Experts of a small language model: vocabulary 8192, a variant of SOAP for the experts.
Below are experts of layer 4 (counted from 0) of a mixture-of-experts language model. Rows are named router (the router's row for the expert) and show model dimensions 0-255. Each number is 200 + 40 x the weight over its row's rms, rounded and kept within 0 to 999.
After each expert's rows: "mostly gets" lists some tokens that are sent to it at least half of the time; "gets" lists some tokens that make up at least twice as much of what it gets as of all text. This comes from a sample of Wikipedia text that the model never trained on. Tokens count by the router's weight.

# expert 7
router,144,214,193,197,238,213,187,208,230,234,128,178,130,142,200,236,138,214,155,280,215,247,287,183,209,198,242,211,259,174,196,217,185,205,182,190,199,181,197,199,222,255,231,283,173,189,156,174,259,194,265,107,167,303,258,245,168,271,199,164,188,243,233,175,135,202,210,194,174,244,160,222,270,214,270,140,202,160,194,245,185,144,216,256,158,236,181,146,197,231,183,181,213,185,160,192,102,221,167,211,250,190,261,164,216,171,149,130,205,188,163,200,259,210,163,207,231,153,229,244,239,238,158,208,261,135,241,229,255,184,222,232,147,212,253,290,189,207,217,229,146,163,211,147,141,254,243,171,191,229,242,201,194,182,220,149,238,239,190,213,168,196,276,240,235,221,179,179,171,247,232,161,146,203,221,248,250,183,182,101,137,199,213,160,191,233,196,175,213,229,260,157,169,151,214,267,212,170,214,214,123,179,283,155,191,175,201,243,185,165,185,154,162,166,156,182,203,248,149,205,194,227,177,182,196,156,249,215,240,259,228,108,155,140,211,235,210,193,165,277,199,194,164,183,242,191,264,181,134,220,160,192,278,142,206,268
mostly gets: " time", " season", " years", " January", " year", " February"
gets: "9", "0", "8", "7", "6", "5"

# expert 13
router,206,148,163,192,160,226,209,96,149,153,214,183,224,159,175,188,162,103,241,259,192,209,235,233,175,261,214,189,154,209,234,229,183,218,167,215,186,175,232,224,202,265,206,180,192,224,187,162,243,173,106,253,182,192,122,183,166,262,122,140,113,213,242,196,173,283,213,184,170,224,227,205,262,209,240,171,248,230,152,241,166,110,196,182,204,164,226,195,178,218,173,240,288,163,184,166,173,222,198,124,183,216,182,175,107,179,286,191,205,137,229,219,229,217,199,237,161,255,271,187,192,172,154,286,230,191,189,279,242,219,188,188,277,233,203,211,218,233,198,199,158,285,171,174,201,184,216,223,281,191,186,220,146,153,140,269,230,154,238,218,196,218,297,229,257,217,213,273,228,245,253,215,106,162,160,217,263,195,169,322,232,229,258,154,133,186,185,190,275,193,199,186,163,169,246,216,281,173,230,174,158,240,125,214,129,194,239,195,196,174,185,219,217,160,185,190,262,260,216,184,175,185,172,149,244,167,203,184,213,222,222,233,198,251,201,252,200,249,211,195,190,215,186,232,210,248,214,220,163,224,187,191,223,165,195,171
mostly gets: "w", "=", "tro", "mathb", "ร", " Angeles"
gets: "2", "0", "9", "1", "w", "8"

# expert 1
router,263,193,246,192,209,70,237,178,194,197,168,220,176,153,156,243,248,224,207,192,223,231,196,138,238,260,221,188,207,206,228,129,181,182,204,199,172,195,201,242,158,169,246,262,222,182,153,129,246,261,233,194,234,121,203,213,268,206,185,245,123,229,225,190,200,190,175,162,212,176,211,182,175,250,235,158,173,132,213,207,210,134,233,183,204,197,214,162,194,137,220,64,178,112,167,221,141,160,181,193,191,200,213,231,241,201,172,175,101,225,237,220,191,177,252,181,167,172,204,173,220,151,152,188,198,217,309,229,221,233,185,101,263,238,201,180,259,232,233,234,218,177,169,249,157,205,195,174,213,200,152,145,156,189,161,178,209,175,202,264,259,155,240,165,158,233,250,173,254,229,214,209,214,191,186,223,208,196,251,183,150,218,234,167,253,171,245,221,225,133,182,229,174,145,232,177,263,179,141,223,202,165,141,252,168,169,204,200,211,158,186,238,246,200,158,249,239,264,177,194,110,212,226,56,229,217,205,197,176,215,264,228,123,245,116,238,192,124,237,251,192,204,212,222,157,253,153,220,193,190,173,182,215,297,217,203
mostly gets: "'", " such", " some", " more", " these", " those"
gets: "'", " \"", " one", " such", "/", " some"

# expert 23
router,199,152,249,136,183,91,226,250,228,216,132,198,192,197,252,220,164,191,218,201,169,161,291,183,154,245,194,214,188,178,221,197,201,185,207,172,221,135,181,182,233,209,177,174,236,194,178,198,180,208,186,189,168,188,224,276,177,197,191,284,167,248,179,160,204,176,191,167,269,196,168,258,211,155,184,189,191,193,141,171,183,205,203,216,229,63,220,148,238,98,165,189,236,165,154,200,89,194,180,241,168,206,222,235,245,213,230,217,149,231,290,224,212,172,165,193,232,197,173,231,210,254,173,233,211,200,264,234,157,254,203,133,135,239,201,179,219,246,204,222,266,200,150,213,222,196,142,269,226,290,149,250,230,179,223,186,199,242,182,173,170,164,146,186,173,294,138,180,191,304,244,265,206,158,160,198,240,228,153,136,202,116,214,257,208,242,228,240,218,213,199,160,212,214,243,218,293,220,252,250,182,208,218,216,233,215,257,219,197,190,190,199,219,185,176,227,154,207,213,171,129,166,162,143,155,142,238,135,299,208,229,225,104,252,170,236,222,242,209,201,205,217,167,176,187,176,261,237,160,111,204,230,231,210,270,211
mostly gets: "ated", " Total", " based", " small", " high", "ding"
gets: "ing", "ed", "al", "ated", "able", "ive"

# expert 22
router,169,188,185,165,214,182,259,189,196,265,101,178,189,180,225,248,150,214,178,219,200,206,276,186,166,198,193,168,246,207,208,197,201,172,171,153,155,194,140,255,247,197,279,151,211,168,118,195,131,215,171,280,234,185,227,175,180,235,190,209,173,253,192,144,164,200,164,162,140,243,178,233,234,197,229,163,107,238,135,275,196,213,262,220,229,169,211,196,213,196,197,176,300,210,172,244,97,174,250,211,162,155,178,171,180,213,197,200,153,278,246,242,191,177,188,214,185,207,196,201,198,140,184,155,225,232,158,171,215,173,244,220,235,132,204,258,186,253,212,191,194,74,238,201,198,247,207,164,197,221,174,212,248,181,201,219,232,239,156,173,163,198,184,243,167,201,218,216,115,244,200,131,238,162,211,217,136,221,244,203,217,156,214,257,199,200,227,204,228,186,157,178,321,161,187,271,201,164,205,168,141,163,251,268,225,156,176,150,193,196,191,178,237,173,255,176,168,298,150,199,212,191,219,176,293,205,216,254,318,282,176,168,268,150,216,246,222,189,130,242,176,175,263,211,159,214,159,158,255,229,145,174,228,169,232,174
mostly gets: "ation", "tion", "ner", "ness", "sion", "ment"
gets: "er", "e", "or", "ation", "t", "al"

# expert 19
router,155,261,224,210,149,227,242,247,179,161,258,164,224,227,187,232,216,232,211,183,204,285,211,195,203,240,176,208,201,228,192,220,180,222,223,180,149,174,173,182,286,211,130,264,233,178,240,125,169,250,218,135,251,186,250,185,153,251,207,225,167,223,137,170,140,184,257,152,267,225,182,197,196,231,207,133,176,187,148,187,255,212,198,177,230,204,197,187,260,140,180,221,193,236,126,126,188,196,238,200,184,227,136,253,198,225,229,186,171,298,125,253,207,220,220,294,222,180,230,143,116,281,185,256,250,189,177,151,281,164,275,197,284,201,213,180,216,244,209,145,209,206,196,137,184,173,224,246,274,184,235,193,202,149,189,205,148,221,107,189,184,210,239,150,187,252,209,244,208,193,167,166,198,182,98,157,191,256,222,167,187,152,241,149,293,215,254,160,207,171,218,193,212,134,255,187,232,162,230,233,208,291,203,200,200,166,214,222,194,189,194,215,246,151,239,244,270,205,185,212,168,190,198,151,193,211,235,194,129,132,178,257,180,288,131,159,175,203,203,226,225,206,241,152,164,255,256,192,209,208,206,109,223,222,198,153
mostly gets: " con", " Con", "lic", " ", " inter", "circ"
gets: " ", "ic", "t", " con", "lic", "f"

# expert 16
router,135,291,195,149,157,236,212,167,272,184,221,208,218,239,182,176,129,231,189,193,172,188,231,199,219,248,163,252,237,159,248,167,149,259,229,176,151,244,198,186,133,269,260,209,200,202,152,170,165,224,181,168,232,198,255,181,302,172,158,189,166,207,191,204,149,174,217,193,216,202,201,231,208,244,287,152,205,213,208,206,166,160,303,110,264,242,188,167,204,180,206,219,142,194,184,165,177,227,190,160,218,141,191,105,223,240,155,179,157,129,271,200,221,223,253,169,166,158,259,177,213,239,176,181,201,187,234,189,197,231,241,203,169,230,250,136,155,266,221,130,153,185,205,204,160,219,86,239,199,142,239,206,265,234,157,175,224,256,176,113,202,206,224,204,235,216,148,224,161,226,219,220,191,139,245,197,211,213,274,130,224,108,225,201,260,244,134,201,220,166,177,170,196,198,242,171,241,110,226,258,154,198,207,233,220,160,173,188,180,176,272,100,248,181,193,245,240,115,227,189,185,230,181,168,137,200,225,228,160,237,192,192,151,156,188,203,198,183,215,174,235,223,265,211,251,252,220,236,213,226,294,206,244,221,173,176
mostly gets: " (", " c", " p", " back", "–", " land"
gets: " (", "-", "–", " c", "c", "/"

# expert 25
router,239,206,270,175,99,102,180,286,245,203,169,213,154,266,216,231,156,191,172,190,277,217,186,113,179,179,202,214,198,156,206,247,237,199,186,178,217,198,192,208,267,249,158,303,144,240,198,181,214,165,179,152,201,181,120,232,258,177,188,172,169,209,196,188,220,286,219,157,160,215,109,167,171,192,110,163,200,95,222,185,221,152,176,145,189,108,263,164,157,285,190,192,227,171,189,146,166,206,190,180,128,247,198,216,232,173,243,165,230,269,260,232,230,192,117,226,221,228,247,152,219,136,216,206,195,157,213,248,210,197,181,223,186,249,228,223,202,207,250,213,144,215,126,209,265,227,248,278,198,171,209,132,289,202,247,192,219,222,163,237,158,189,208,192,211,246,181,178,212,245,193,209,173,203,219,184,203,295,211,211,159,238,223,250,212,182,219,201,214,232,183,217,229,178,172,228,233,174,186,268,176,153,192,167,159,208,256,152,181,184,194,219,203,228,108,195,228,244,249,185,205,168,161,219,232,219,202,145,239,224,233,211,155,153,201,208,139,129,242,237,208,241,192,85,171,291,188,184,226,174,217,179,150,206,225,144
mostly gets: ",", " in", " In", "),", "In", " from"
gets: ",", " in", " from", " at", " on", " In"

# expert 4
router,214,194,189,215,194,194,337,230,222,192,183,213,136,179,253,188,210,189,211,238,261,183,279,159,172,249,211,153,168,171,185,220,181,217,181,161,226,173,212,253,216,238,266,185,225,288,129,135,161,211,166,196,204,288,171,243,233,133,221,241,204,244,258,174,194,239,267,138,212,169,183,198,221,262,254,232,177,128,164,269,147,205,181,257,225,176,99,204,167,269,146,143,252,183,196,141,194,201,236,118,262,229,299,161,246,171,172,166,132,192,235,277,226,241,178,240,249,162,214,206,192,226,201,182,210,230,221,230,248,258,268,197,285,213,222,191,244,178,152,192,277,186,181,181,232,211,166,251,228,202,200,161,226,201,160,143,280,125,216,220,166,205,294,150,169,178,168,243,234,185,230,234,145,178,183,163,232,169,162,228,178,177,199,222,210,200,110,196,206,160,203,142,247,152,200,178,240,211,215,248,247,183,184,173,237,231,224,160,162,142,231,157,206,229,178,134,217,208,273,202,154,168,208,152,220,206,236,144,206,207,118,214,225,160,204,173,197,209,224,184,235,199,174,168,146,209,261,257,216,138,192,201,148,146,171,180
mostly gets: " $", " +", " —", " #", "{", " −"
gets: " ", "–", " $", " (", " —", " +"

# expert 30
router,259,293,183,160,240,172,256,145,219,242,181,194,126,200,216,246,128,143,208,216,178,166,231,185,180,174,199,187,218,179,222,306,162,204,168,157,199,172,117,243,282,243,131,230,239,248,205,236,242,191,259,171,243,249,178,151,148,180,141,250,161,210,232,241,174,207,192,195,259,230,194,219,183,186,219,210,220,213,219,150,179,292,165,197,228,205,159,157,284,177,141,177,207,207,160,191,143,299,263,164,167,255,194,191,203,195,132,208,194,186,228,238,171,160,119,177,238,247,196,178,198,190,177,271,196,253,178,209,159,103,211,237,145,206,204,291,221,255,219,229,244,239,206,208,236,144,218,214,216,180,238,217,219,202,187,214,188,224,236,162,188,253,215,287,168,262,102,156,289,212,197,208,221,157,201,183,193,181,177,212,212,244,201,132,212,254,111,127,249,166,219,233,179,163,205,272,247,171,227,190,232,209,196,291,221,191,207,189,129,180,231,164,164,253,193,172,180,235,240,177,248,143,181,212,206,135,224,172,223,248,166,194,193,278,255,205,149,157,191,205,204,256,271,211,270,219,215,186,177,154,237,141,205,190,192,241
mostly gets: "en", "et", " round", "at", " them", "i"
gets: "en", "t", "th", "i", "et", "at"

# expert 26
router,260,174,166,214,172,198,195,305,182,244,224,197,168,201,156,161,227,195,253,247,205,182,182,149,215,211,169,199,255,185,232,157,190,226,182,170,157,151,170,263,140,220,168,246,209,233,236,153,224,192,163,163,236,173,117,240,128,201,196,216,181,206,255,276,249,140,242,190,228,209,215,230,210,206,162,196,214,219,239,158,215,113,234,255,262,234,183,175,195,177,163,225,235,157,197,260,204,183,248,204,193,81,245,208,176,208,218,178,179,279,185,248,152,173,177,164,252,146,241,139,219,163,156,230,195,275,225,249,272,187,240,207,213,220,201,221,190,145,317,190,275,270,173,161,158,190,130,176,153,142,207,243,182,173,106,294,188,257,178,130,186,237,212,203,217,249,84,250,154,258,266,158,237,189,148,206,233,192,271,236,183,181,228,197,184,140,129,201,209,163,163,241,197,197,250,209,210,213,244,196,172,189,168,214,236,161,185,262,150,159,189,174,134,153,262,233,172,171,172,153,213,168,188,211,211,231,245,195,164,187,249,240,187,219,131,250,230,188,245,184,208,277,172,160,211,216,262,186,176,160,184,162,254,202,238,181
mostly gets: "N", "D", "C", "R", "B", "M"
gets: "N", "S", "C", "B", "D", "T"